Weights of a small mixture-of-experts language model, trained from scratch on English Wikipedia: 40 experts in each of 10 layers.
Below are experts of layer 7 (counted from 0) of a mixture-of-experts language model. Rows are named router (the router's row for the expert), up (a neuron's input weights, with its number) and show model dimensions 128-191. Each number is 500 + 25 x the weight over its row's rms, rounded and kept within 0 to 999. Numbers have three digits each.
After each expert's rows: "mostly gets" lists some tokens that are sent to it at least half of the time. This comes from a sample of Wikipedia text that the model never trained on.

# expert 14
router:505470514520510488499492537485538489511499526511505488498501470540563544516491543496497513519485503485505517494482520498490507446511451474519503521483525523547481527511483539484482558521484504
up0:509508514482564510488452480502462495503485506485481510486496516459485491535515508516492487471513483513507515530494500484494497501508465507498502477528487517512464495534494497487539481521530530
up1:518524487463510511491456550513484532492500509510484507504480484533503503504499505496498530487543505490489494476495508477510490475490541485492490510460518465484466489521457463507518499485515500
up2:466514506444494554518481490508492478491508535496489540495502535517531511466414494531515494502506465509501470484544508498466499484525500464516524495464474496493549511503528509515506498473509518
up3:508553466466497510486495506495495468500512505522463509498553535517467520526512507505513489480472504499508509500475494488498508537507512490536491480487505503542506523476507502524458513472499497
up4:468509510496503449514471479454487469511496486491501519508480489521518529533480483491511552463504469521506471493547498484514526400509527449522461499528532537532536520479523479450479500463502537
up5:482439514472473504551499473427497500467508514500490501543506469527490502538501523494475522505509546494513475545534532500514501493532495486524482508551521551478512486476512471453493491467438510
up6:469481546483524442491491526487517524531501482511473473509521466451503490518481498540537489519462469556485458472513508465495514509455472490501471524506501531536522533461511482496488517510485511
up7:538508513515464580522527482486510503515489485544518512540482547475495491560537472494482449489516503486510505550477481474522476461468504502541485464507476509504530509491468475492470527476490500
up8:483498541523500460512535507507503496541473509487514486506568492497535503474445514479482465491505471483513489489479454493521496493504427491507512493505498530518524510471537498456500527489457518
up9:553521513487487547492531535515490514524513526476539490463443523464509517471473491497509506527491501525517493491484499523523502505519484515465526499502508517515486506473461524475517535514523503
up10:482469468496526485509478533516513496518512493496483520518549511508522469486527518540537495509525465490481501510527523501447456535472481499463484515455490485545480504526451493490489458501525509
up11:484525501460529493491496480507499547517457478476489515505465523497560557458507502530530520486513487495497471438516522466480506498502473479498510528482458519450492537458491530461489523527509516
up12:512520524484523507477483515505500539504519505527508481483549519527509541487485510506483513541551474480483492471522510482515502524526470506505516492524507505489519539485452526517524523506510494
up13:471506464526496523504477526499484505490500502511524536484498521524514495535509511511500473461495524471518486492448496522503509534475464508495496450479486481528526458498497459464490505502486493
up14:515530504463491468464451531477470507479489504519472472513486485486506488494472506515514513521447479528467501514467529487510500510516454523510545447462512524465489503504491484513531512533487502
mostly gets: "),", "a,", "er,", "i,", "e,", "o,"

# expert 16
router:465470537540485484487496528504507467509499517513535501525468479536491492513505521459452546500509538476500429529513531481467502464461511516509511486535503502513542511485523514476498510498486525
up0:497492489516452550486468498534476487508471483474541516489520506514501486524509508477504459452491483436447535471508477512475496522502539493476500540480512511531494490499474475543485502501553487
up1:499500472501513523505543505500455520494519467508513503474492487454504466482515508483518448517474522510505482521516543510453492465488473496480512454501460479455514433506482495534525490480509508
up2:507502551501515518502497503531529478529477538513481509557513502497553499498482542495520510522505511505543547527518509491517519521479506539515451405441509505468517472482476502469489487478448482
up3:569503515464517549498500507490493501520509485506553520465491511515516553531530505499503471511501541510518477505518509498504499495491466484473436476495510481505513500505484545478479493502505540
up4:501477507477527540518486488504504482513512494474519508523517504516488506512503486505522508465567527531494497497468480512538532436561475516492510477524469521465455481478552512467527482559518490
up5:486523506463518515503531501486483499531514472475472560477500463530473525481467499507509549518451473525533468515480468474487497483494505483546495448511483470522534511492507502476492493484519507
up6:512510560496495515516501508524532511498514518495486484517502532526528501506451534519496559506481445452499472513441506496512527486490549470495504489509516503483564492509472470491508484501495513
up7:491526484509555503525518474467534486463508480531488459477482517485551493503481458500510497482503491531524523506470510469508494537485515489524491482470519471514519521495462518462469527478479507
up8:510461527504512501506501494478488500536448491533477502540534473502475519478550519497513529500512477513571479534502501467492500495489490499505521465509499474487497492477517549505516501487494497
up9:507490477534494508496484490500480481505507514525523531494503509533515502493518477499470510463485540553496479469492508444485481455519494525525516510497488516463474499527454489489524514416506504
up10:443479521494516529525456564492498524514469445509462531519475512530472512523501518434452497488519523508497485463517517484543512474513492501509503511492530532488531477465506546490521494490487507
up11:519496533514504475480504543480513491485537499498537501533494514497518532529493536476484485482533551487554475458504490512451496466497557529512506508577475493513512464459481494494553479457476550
up12:477525508498520539481502480492549468498464510520508463473519520496513493509503501505492506508487487488520521468543500555496504492499513535525489553538523490472520536449485521515435474472524506
up13:502511502507477457506493497530491482501474472517498483556475495476507502498488518502475503514505526472502485505518507506511485502515467552513544494471516481496495494481498539458534554476511523
up14:476525517507477523473509456502503529499468493490504555504465540462480485452512523516513487511487473473506519456477481480521469527509520507532502500517543531476529462498500489500541496515491485
mostly gets: " John", " Robert", " Michael", " name:", " James", " David"

# expert 30
router:439492470488491520499473475477529522513493492488507518510523488460530522596518496519506494501526507503516533515455491459465561536496517517455492492491494482513474483473508506531518503510507513
up0:447484486474578488508465469524536505522497516468525489497526474482538483485493518515497529519502463521503513464428453513500528532565483489464554501480494486473515489528488532496472485571473494
up1:486522524478490474492468469459507517499459531498510521503453508515497508517499503556512466543521460503481491482479490484507524532520490512523517487540459508531475531471485469458503492502474516
up2:495541502500502508507508481526445517524448527458506437455501519528533569528445513511525494487507495501503513514482475537460489480497520503537488465504506486516489503503485483519508434483498516
up3:510475490511467426490492522535526517510495515500528541527480506517484499510476464490549523534490481521502507501492483464507488449546489521479566443529482513536474516528497498490533486480465499
up4:529496506464485567478504518469476519494486488525504495476533512452480578537481498520447503525496498497492515521503525495547473540507556474470473490502488491490528534478515524500530504511504476
up5:545482528502476581502490526482531484488503486479536517519498506534496526516518531536441495511567478490498459503516493523513477514469536492488501489522470469487515475469480475480541477495467519
up6:521533486515520496517475509493466539498472529537506511527490527478514469542480469560496476528475491477473466459456505490465505541508495506463533504493508476476457497502460524521493490515493455
up7:526517482455494456478482494493480470471498476523504477519482486487469479502473489527509511502489498501532525476507485493502535552566517529484491471521479484515490432464530548483561492490473471
up8:522511515502495448506490509469506542476459462498505523481536506504492522494505511547509475503485509464524533501500497502471519536503493490471473528525468510477485407504506511546483490489480503
up9:468483490479464517499543487486452516478473493528510508501547556537524488522492516497491467501506476443470538472503522518496497490503482505495510498483516523457501538534468489500511516513482462
up10:478505507494510466548500491485481478507503493486488528507504479476482494511527461495518514472507548459521565489491469542484533488535520500532533554454525510491449496500486539449490482511488514
up11:480471518535497491500510538521479493486525484472508515502496526533460518505493493497476482492490500534510511533527545515537473533541545481479427520472511490496541483536518514491498474520488499
up12:486512532489491498497524514483517478494520485461504545495446513549498494509489490484492533501532493507520535492488530513526503522480501488525491484507495538479543482483510499528517486470525475
up13:500534508464497467485514525501478600532508469504503498492507509511524518510488528551490472506531495503510522505502467515508451537479511498482490559468513477494512470500455502481499468514517489
up14:480501499525475584468454503503496478499545451477471533522472475510467482508535476580504460517557512482483503458573499499528496505460508482553466515500489489545483485493483451476478456493476516
mostly gets: " T", " V", "V", "N", "I", " U"

# expert 15
router:494494523497502455505478519520534430494499454559477476534535490457473520516508469456470501494501519529534487464490488487498490496479493521521554479510513514487548496464492526472458500525482491
up0:467545471514492498518502482502544476534486495507490472492493544508501516484517494509500480510547505513511484511505521498489474479546495502522486498550519497515467475511504506452475492522514485
up1:487513508491555508450563509514487542424490541484497449485521500468497513511472541487514509525499532479480514504460472448530492506495454488490509457484523495504505510505514522481497533478483518
up2:514490507538503480512488500519507528476517481545505536478465494485477499530512461493507527466497498499514487517451478487495505530483497468467485504523490503470542516481486547510504481507460527
up3:552468520513477503516480495507531502521436467495464484516521500517517504501476548470493485478473485427503502489489461521508486489566516504504531484544450526554503530520477518489472480504486486
up4:512538512514468496495504513539530466527513530536488522482497518477515498485440503510481548483534511501504501443474521509499476490538497488504524453484459494489485480501498466568505514502507488
up5:522482508477487494494483513483507434517520526473514488498497519472463516538449494522536518555550470545461503512491480495505485505470483490538497481495504521566489489477513529464534464516491503
up6:521492525480504466524509494515557502505514495501494457556545501472569483524524504500474531533483449472520504510496485483497482495535463511496491541483495495482505536499521558496486509538484491
up7:536514523522517490522471470548508475529466496481517516545466493503446527503515521493452477475464478537493476520495489459489525548505499479514480460497530474495507509473543505533499489511504527
up8:527497536466483540498500512471511478503471496525447498470558495482495485497524515531528496545490531505514491488516479491479529548478525526485524490493520491517500470535508480504519535467465496
up9:461493507482518499509495466495515549498469536486522507474507476467470498480532544499484493476454496528500572524490487499529489527509533498481465484525511460516526468483481544523515523493496486
up10:480513479505537536486494511497543459520486460518507506505518512488538539510515482513470507486510482518496488498476470449496487472449505482555528462496486500508555473488526481466480533523438509
up11:474421505508515507499501490540500446484477505516476495456519484508507481502488454525518536488508480506505486515485503534485458466476520479466496478486473481480513478479502539512531482537473497
up12:537538528496489509494473528469509559526505526510471491481548545462522538512467529494478478497545472502457468466514493485540501517521495545485475500490494477509504494448439475514488480480496521
up13:512503506484508539498521485508451482513511517490509475464517515493498473499500475526489454549487464486547491454547501497556472533495549514524513498512467509490549479493482525499489454457488509
up14:495492527489511488490502492509528494489514544492497524524465548504526537504485492525530504508476448457494501496493492524490478491523432517489535504483472499515492470466532533521484444543482473
mostly gets: "The", " the", " The", " \"The", " Country:", " St."

# expert 21
router:540498503535459523509519522452540530482503527488492477521530488494511520507513512489465496538524531500458481530513483535514496468457558507504500545540465498493505486503490513542510461463485478
up0:538457524493502513457511519504517462505502489497528490527519493485526548520468482506495484494528500473509538473539497476534479497511433489484495490487509536499501526484464563474483519513472490
up1:474495500502523485486497492504513508465533530528532488476534492490527520494490449510493488496567477465485493500556487523540498526510506555528535518506504490484491524513465499530527483508507517
up2:483503465490471502534507486511494519504477482528465533453506528522494490479498503533497469479513500518507527418537504495524496549507510515495522470488521499473521481475460468494469512444499494
up3:517518499496517512492469518462531503492468490462491463498502484497476512478488494509487478517491472489504524510465492534551530496464496519546495474502501456505520472486500521509511534485463517
up4:518543527499480519550517483466505512506458482499471464507529477493508495524517482515519508509520489450474543534516493507516524462494497419534548449508482496487471537495522485508514537503480454
up5:521484508539483463518508468456508503499485537490504533539488514485527510529486540537472511494509472480503472532513454530524480483544514550516487501522458536525533451451495515524479497478466478
up6:492453478473495530483494466453469522468529511457529494474539522494503466503495509479496501453524509481518479489509492491534523457470555486522504526482449498504494490499454519524509499476491495
up7:532507497491478513497524438467475506491498481512505476477479523504497533512472478552494509464520498498503435514504475480483474491517471546493484481502490482469482472512485546528484532513507504
up8:499511476487499501503536488470497478460489488480451541548525540490526461505538505503520535487495533485489514532500481483461462519496537493492456534505446472464492461483473477476539485442458492
up9:489503477491511513529479474508447482521501543495502542483516538469505509496469543484498496507448532522500456485499520517549494499511493474532482434489453471424488498494506510459474464501497515
up10:521506523504518517509553499467526474514491525456523523507478516480521520473486470510510488471544495507522465528506505515507496496472561482477497449496484475469477481437491508521479506478475561
up11:519455497542471466489486515485551518518486510457474497493466523500507564493491521518504483502560534498509497498487513566511513519526522486452470548519484474500517506489506494517524507512436489
up12:524489541495528543555483487497516475506510562457474489441461494484480510494472552509478509537518529453498510464511547493530488495524537505488503539498507461505510514484470495495471459517497476
up13:511495484519514524528502515469483479476500470421492513502506486477480509508509536526543503462492525477488524497481534514495485434489500478508498452434468465505525527484519469514442508487524519
up14:511494524494486475512501538500508499488493526514519501457524467502502531465537513496486523538495509474531514504506509512463499478497479536529530538491501456523468513477481517529494493522522473
mostly gets: " who", " which", " they", " that", "The", " This"

# expert 5
router:455540525500498443502485435481483582516525473526513482499537515502510470501515471490488518495500492490488511513504516507461503449473492495523517521536526520492493478471524507481499537476521499
up0:495509487492519539508484434529452553454460484503470485506528477441472488441467487469509468495501527493563481511488490448482535504509507495495472445466519527474500494506460504495526475510477568
up1:457492498503511500530494484499473589489514521473522511506515524488546496489491472454484517491545476485504494507542523487502516451497475465470494482486483501488523516497520480486508519512483493
up2:504511535457467518543477489521525493482525521526496514485516493459490474497506474488518507490510476530493496477494492525494479503484467534485512487515472487497502488481527467510492486467515484
up3:513518501474503506497460484464486517466512452483489467518510500529507496479456494497524491514502497472513460490499538518516470477475497497500491514532498483504476523508522509512492489489508503
up4:532500524479501536456481505517518495481488503471517506483536484467515530506450510551570474518499518460495509523490523489495501542517457529505521482500477430535468472501514510478486461507477484
up5:487527484493506549520499468485517465559502515553440472484528504510512496464548464505504491501509498521478520424502502455508504520486504493509469536509477503525513438500474501522510531476479519
up6:491511540471531553503515523471507506479506524485539516526528509521553451499489460492470532500488496534541478568491543516527490549484513500536525472488488517476473493531503489501534476447489530
up7:459544514516507530512503532524493472563473501495512548453488494504499500485514490481478509453513508481511482521500479508472505508563510507490533533531518490501514425480551513472519497512520516
up8:495539482513517464503501442514445528489519500520496514437473480484486463496503444496551481490502457476476515471547498498533472503469489506495480482491549537510494466522523466533467496541471528
up9:519511488535516517515451505490524466501410507538495515491506514495459506488454517513520493500485490494489528524558452507489514507444549492492483485519531503492441537477515523476520507476496517
up10:464514514520503418502542488491530526537526508541485522506541481478562545504505534517525545482550497477528481466542482525501516508494459474496526531542512505482515489454490474466516490487515491
up11:513462517502484529446477534495503512479552468520499497520441532455475498523488484490482529501509504485452467510503494493518475513453490491495474520514499498539518545488478481500546487491474531
up12:491512441468469508504524506517480546555538500485515465472448507497521506500515553481490515506509480542503539467501481442512463482488483485483512519507523494520523493475532476481480498477492493
up13:457529528486495559536493513496495491534500545489538505510475473525528514513464496502467535500555506520502508449515508451502450474551519484535478469539482470522473521469475502493456515449497508
up14:526495498502534494460484547525512497483459505521450508479446478480484501494452550452464488474523482531480495485436497488525528509507476504514505482494515512535466514489477512506517508478481513
mostly gets: " with", " from", " in", " at", " on", " by"

# expert 24
router:504476480511468521479499501501517489509493500511506533502487489491480491529459521513551509485518459499540522472474484563477488556501518506481525489517536475531517476495520463486484493490504488
up0:498464515495524514512442530486518482550484488459520482508454489462468530523536475479484499516495536478530504458517509492483470522530485533531493510497538506530471476473557455499537517469515482
up1:513553515486473513506510474513520450507515520539464524476471508472452556472549547530544471518479498455492513487516485500501506474493455494507495475513476531513521521526508474545536529489494501
up2:501530541507529506491503469488484534472510487497509482510486484499506497515457501444436525506511437471492492495516501530511491489504444514534484456496512509518537491468502528447507491471551492
up3:516512476446499477490520542473508524519519496521485504510557473503482492509487520463427495524492471459517523494527467506442461543496458473490523541517515487489518451502500493514495480489490514
up4:504504481500549516496482559501528490550487511487478517512478494470472503517491508527542483504520465498506564501472500500496514502517514489486439529484520454535492516525519491508505479531508520
up5:494519498536458517504484528476467508523493490516474469467529514492482500486531508527517523460503518545503520492520548477517505538499493479526515489453501459488534483522498506499477484469486502
up6:492526474501520495533488547528572483497543466479505504461494515515505469488494518480511489515463469488537495479496486512482527488501488508439507484523540471524495485471503502564489488547532485
up7:526453518511515531479488527508570456536540517501509477493496467492531520493517506493503522493531465518498489514497521489496490496466463495515503509444488503507541533526487521506516516550521480
up8:495499546515480426465447475535513494469479474505503494505460509494484480473471524530540455484498475502473512471466455506472503521529530506493534543508505503484484503468488493500501479512477456
up9:536483507464486487483521485504466450464487499497501517558498468495514491497522427491524493527474491492555483441512509480510521509477492501510486505483536495525493502507489535511525508474506470
up10:519485498497515559493480512474497525504475467489539511453493522485486495550487558507481490467536484503531491478483475507482513545485495483489533488468515504495550497501522485477476509468492493
up11:476496508465496515508511527526541502515504521503500520493522538501512445500455475489462539498523495484472512494512517512469490569499482520503519503479499471518478497482488479495529469491504478
up12:501519466497460493508506489542465463530515515540488516502487470503521504530472495511486476518507481524480477513486489527468524487491585443501499473485489507497525477516522523488491516532482527
up13:488445521512492515450484501487483541518524484475531502508482530475512489507478496506537483475508504470484505518510504486501484489496495533516466499480498524498502496487578494524524500533466489
up14:551476519492492531509457481457505456516504466511511543486505472497478508483540514532485504510548441479483476511525439518480479552453506505483491487557450474503544505493450434480477508496477488
mostly gets: " E", " \"", " Re", " un", " o", " inter"

# expert 37
router:474467488540486509507548497561496473496574512489515489477491496516517501517496491464510495502450463477488509495518533503476487521504516495485509513457519473512487544521485489461459537493497489
up0:495446478484509512567494514472462458504498483518470531493450474507464488521507470474489522455525418509497511536487527491487486481494526498483536515472494506489501501511483483528512528505496486
up1:485524511519523467476516502461458494507464546484477499482494585488504497528513528528525512509509537507515496488505522490480542492505463488483515505534441562509490481491516510515504541469509492
up2:473519472482491558540531513476523511480488470520475488494486495478494521467485519509538479489478474498539505501482491503509517492524480490529493481515479497487470544504561509544485551503551499
up3:538515534520518507470528507467506476511476447541538504488519545536454521506508468517512493463516470522479503519503471471525488502500492504496487514492506494513495508505481526505484504523495507
up4:503488506481460552496492475501489481510507503482506446488505518521514522532488487459518496466467516499540516501506481518521515532505517537507505519496487537510463497489442468491522563504488477
up5:524480492494478507537508514507533481560535500540523533423485508489503506523505497490463550473514507514517467493492451491509479506515492472465540501518474510529491515535496506531483485547494509
up6:413519461488507538494522558492501491500489493492451523523500517525459503503468444504530511482508510485471484556469538521465513458485500512529531484489513506429505526500515529487484490474488477
up7:449461542513517523498509500519510500476535499509511483463485507551511471498520510473520502530508498506462503444516536557497515522485495487476463542498473570522517518489500461510413532516482508
up8:497483579492504475493484512528466515516516507516509489538497544500489491482437467494481497472482494503487515494464514520452498563483484480500503468498513527475531537513524452514475500476485511
up9:484471520509547537500501528525530548469498520493476450478497506517506525519486496459506486489478495483501453498476477474502477518498486495479526532507482508472454535501489494516485495521507465
up10:507485521473503574500483476517484519497477501445567499503494508502495498499506540483502520491449493496505500530501488511499519486513522538508492489540487448479512536519511466493524487498488510
up11:460535483560494509502496518489524488497531552481476527529487549511462466498499519492530501501454447493504464473523517445515556516488493531517507511487494484515490511472469545502466492478467480
up12:497552489477507536554494501534484501463491494510500459509497532480518511519492503519517470491489500476524522513516496500503442537517468514508419504516484496476497478461526498484513503470484538
up13:468489560503498570482495517488474483512535500494470489413571507461487478472510534453508488509468505512483489498525517520462502492543502468511497452480475519531488527522478503472471511503460466
up14:467496482508469534502504489500448488483523478520528469538520501486527475516495497470530488514472520547503492523450508574485525525474505538500506517476467512480501494514457518531515481470474554
mostly gets: " 186", " 195", " 193", " 191", " 196", " (201"

# expert 38
router:513528490494501506436524484524513471472499515483523484504457516505469525509477487485506522511452501465506513497534511510547475518537486525517499499518517536509455525506501504506458497523471432
up0:504526510507508518507509545494447497515527509493482531479488504484496494478494461501451492483523511514494491495522461504493475498513506461496472524532505563497500485520488465491486481507490471
up1:521546495497449488473519493469482500491515540553487521460544463491464433529474496488506463499474515475515527453501513485504450508494440485497481497488489487524476452491511479548492490502519520
up2:475483506476463479509458481528505475512533466481497514507482483488487531492518472457580475515528499549482460511537506483535481562498521506546529477491488500500487500496460479542488493465483530
up3:530500517482519473482472520482483507441470474508482481530520523506502476461502476503499485495508490501504463504516492496513455507493459531475463533515539509489474524494541489530490541504496495
up4:524539479437495539511556518499505491485561522526510523463512483479469498478471511490505490525511481489472528526518468447531465484494533508534517495495506529503509487518463477516540493508507457
up5:477482536467471507520502464469500484497441520482516517523491490523485511516502516529550522532491515522506507496496497505542504491519480517527502487501491525505466528452498529500554477508481509
up6:532531515516520495520496531482519455505501512527527500513483472484481484532515458511490504497508501480515498492468523496504493501460513536462516460549529470499500512504479508514500493485505472
up7:496552476511502494478499458520518536475529533477498501508487479517458517503502490508463492519471516485485534425561514457543518489516532523517488454548500540518500497498505539520500490534475497
up8:492494499450502460480481491519510421487517528498497527471518510472460489501532481510506507496531477550534553501472489484515501517483475501444480501496463488544520509534520491554518547507496499
up9:513520512479515559526476502496581517502486502484473468523561516498520491455505476468506508509472476476516497499516553513505504478496515493493450518516522456465467466468469515509508481510500526
up10:504504512502488480524503517474506522466503484449498504520495440441506512532450470513525448480494449506556487461558477498543477499462498503546499520505490530535520518498485480496496466510514497
up11:527480494520540518540464481515509410470509511527487479510518483514504530522496530490528485527517494490508511497483552465540514510486547475511492476512526505524487474485478524519546502496481478
up12:497522543496502510473487514501500515519545514473527466484496535524508522483464472464459477487523488503453541435425495497489548500469462469508560455501529507487491530459473492504545517519508508
up13:504476523476534546505521529483522502515528498516462514498432473516554494472544521539478464508491467511479521470508493525506503546506425501449534477541485475532503487460480496446500480473485511
up14:476518492495489458466517513508508478471512498532481503499535527519499525525492512533540538497516500492516522546462500494504519548497501496525473497489521512519506486488467488493482525484472459
mostly gets: " d", " b", " c", " s", " p", " f"

# expert 0
router:507503512514479496471506471497477581491493476477477486472469504514479536481452520494466495483505525476451464476520466533510527569500437531493520508557524504470509490493465493476511485490533542
up0:509484526516505502474529450506492507505510466528479476482504508494507475495489510509480495517498501476509468498538460531520526511446462531468484491502472503472548493519521579505492501503532521
up1:526491501510498567456518497515491530483515439502535500513498513516479519527522464515479464489533491517517489487464490508501457499511501488485500529540496543478480495514447485444471497524539486
up2:519551524509507510523480502467462496513511510486492478511515521533506509495510484498522507474499507489429499466513507527511485512507526519508497497483520512526474484496512501511487488489489474
up3:503532530504473562489534460492516500516558482462546500476492517522507489532512499521526468433452485508517503514522509506477486537463481520543477466509530459438505472470523478467514498499518504
up4:505536543461499528490496457461523507471449509542485493504462501532503478512499518534461464486497456465471516495490489513509448518516494506514479505505483496518492519495499466482516526542516479
up5:487507523538501518512513464496487493461528518480468479525504523509492530492492470517516544513518499487464507420486519513479505466496537477507495429510515467473464585487488478522500500510518513
up6:493497574497508487502514499511531460528515508469502544512523522489503488501483486442513538466505508511501499481521507493518473559482463512470517506483491486494521495505516554515470488487492487
up7:495452579462522524481491503502554543494504519519535538483447513504459495511472577486534514501510484487504488495510490507544504542528497507467491460484496532522503475494554513456492513539439509
up8:516465529476505498473504489522520529497509503497542516484521552517458503493507502447516523475517465492490513517504510481482506469503473499489508509501443512518526494494509542495495515519513555
up9:506467514478484526477456508493556547494507535486498486495530522468473476512484516504504500496497445474509523501473492551507467469510492552544540465496490476494522490491525529456456507499496529
up10:494549520465505520498509477506473514495522506467454499467498482504517497497443500492489500507509519491444518504520505503504479443451492519507481517493471500480526448505469485510464480517483523
up11:477500479494515493467525493543542466479468503486489493449496490501486504549477494485515497492448485524501475506464507506507486512497508530519511474509465501484490519494539476501517504430492521
up12:492477527482478580497518495500500507474478483487513545523526499519514491531495457526532457470523541468515506517524506481523488542467446508503537495497483498466528421527519510494551502467480508
up13:476531498533506531469483454535488509481529485552486448489476537515479488535470457518553493416439491471492509438498488518522517489490472523517457515520508513512510505518485490491471509544479506
up14:496511530516536476488496521476526539470533475515508469481533520495523456500480463466497504492500493467507444510530548488533499499477484487494480482557532487489486488475479491491491541489545475
mostly gets: " he", " she", " they", " who", " began", " before"

# expert 23
router:489508530508535493492510506509454501511467474500475462525532490480526474479476478533488547492447510493547495471507495487453476510519431481476447522506462494434536511533513540524506528508474516
up0:435547487506489476527504509498501520530514535487476527505508497477472503572522490489545491468504480477512512487500510506523512559569526462512484506488521472497508512507513478483468491519482480
up1:501505479469509486470480510520536528495516477533524468441512500449571473478503502520536519475464454546510527503497502491473505541505464539499489506435484473446530499481522540454487511514492508
up2:484505500461516506512541503495509499501487513469487496514488479496520480530508438507514532515511532545489527457475460488446443489503491506487498525502499522489457487526544515455519515495460496
up3:534445514466523542459480440507502473527507539474516535482477479474502521516467496480519494499557503486519509554511474494444503470499516471489485471479488491521524524519502518542515503489494484
up4:524484504485503419514527542558547509494500503473506472510503483505486506454550512482499466495512534507508480495477472497480478519510434518508475538490494495505507523514488494499499466458475506
up5:462457489505501482489522515516489519535538547523485453497521512526535522480498498519500517497513474516494518491465486502504493518510467466510496466452488521472505521468488481485488506536479507
up6:526490486489525542490481487528495489544496510520527509477538532491488507498538556457496482519500523479486513492521419500482471513503534500479455491509500495469500534523505533517496570486505501
up7:491547504562458493481416497498471503490492523479496463506523482477503496480514490480482503506497512469517510535542478477496527582514485489491518489482515531493519504491499511481507491488493533
up8:467445521528501494465485516496514521528538503493490490478510543497484518499486476477533495514529522460532518509526503518501527509478461483510456481513551498485543496498520496506521480527564490
up9:489503467498515518505488455450458472478465509523480487504479502507516456475502517529507526491476465499535523472507483475532520490482487494480489509500464455496466513500507543474505528487501517
up10:469515494508486516500474482499494505555491486518476481464507523526518451568492491467508498481518509525552556498505527485491500531472473505497489520463545435480496495486476467521495532509541548
up11:489511492529468514496479494506491488472538482524490491544507486487488474499529485495544499493508455487499568484475471512465504519562466498498495517580538511544486467504458467517502497466527538
up12:521498494475523514495522481519518511484455517491468504507519518521490499465483471488513506485478482477541483493499524526487492498528455485509517476461467508496523491496520459529487525521459496
up13:503517516515565545510472474505505466498479508474578483547486506507495496556518502518478484497480493440531531560507501501484492467529476489505477503535484486505483514489506524501451484456484473
up14:491510541493529455493527536505494495491492458475496459523471515429521493455484473542534497503521542513516490525460474513440474562533497482519492523489469517461525481495499493467514512497510493
mostly gets: " MF", " DF", "š", " Z", " (P", " Sch"

# expert 22
router:522492491499489504495504461485549525490509505469463511537475520493525530504485522467498524503526497491510504473478479505549519473529484522516512509543463477509519513492508521492493507470491499
up0:477476491501491519516514504506474489549485470512492508518518501542513487471531512456440524479505511500539492502511491477486521504515522514496511489529518489519519536479501479500525499532471510
up1:503492515492517474515493455491561488438515480499520496470420502469468510519510498458503509511500491505517489489514523469496556514474490459547514456495525541552531507490510515474496530473494487
up2:514492511510509533517513543498534508473498533449507506508497516492535502483537490489489500520465469519488548553502540522518481491502483488494472521516506490510515485529538482479484520508501503
up3:523512545487530524505526510468503484502479464536511497535524478513524499488506527467505463502543510466484466531468507513506496430532520514506535518510457477477438485472502535462515511518474473
up4:531530465475503509522517543496506495502519523523473511518503485432528511533499487476502463488545496507492521499520524489542517510437544533527484499483487487551508490500474484531461476445490501
up5:482555428500487530510510513497500536534541478468501483523466463498508500484487505522496500507542492517490502501505502510519481470489509492456505497487513523527510533534511491482539483494501516
up6:499551528506485479484499515497502535467498480526481494499487488515544503546464516482508503496496499497486504510455488497517493534524446504477518489468510509488476507540507480507512517497500514
up7:492482487535478471490472480506490467481476481492556481502465501490450526506482493542543501498495505516506498508529477477506508487518491505541477512519499498479483504498557481472488495513465520
up8:478504503510491481533485513474501523505514516499527514479479516511507524503515497484489542505488509503492507532499484495530521530546495563467517507455524473521510523480469504531490471491479472
up9:506504526522549455477471510488488492479513470493455455531506458512513466502497519477453490490499492499522496500501458526498532520509482501504512535492485536484491478455473519466528517503522481
up10:541495518472513566553500536469506493518487503510455466540508510461529499530523483528466500507511494481498521481541488467514493485499500490544496536516477522468455522509507487470473517479508520
up11:499502506498513466502511529495535557509504472499472492501489458522465517489495495492496508496484529508504492460461537421533519521492502499516485498500512531480532507518521534480502527494514527
up12:513535494510520546505463515482524494508448450482491505535511492456448526469485502496500467505509489432505540491505437519517483510444507535503502449516526486495489479497485439515487495521537499
up13:523531517490486520453510494491492528495528522472503501470520501501511530500507481526508498483498486527461519465516531475546477513482451450484450525482491476461497496520504475541487507481476485
up14:470508522512501496520489478481517505503502468478467492487464437504494472490489499505479511485507453532532535498481478507464508471485486512510536537504489463500508524489479499476494519521500493
mostly gets: " who", " when", " member", " members", " Born:", " named"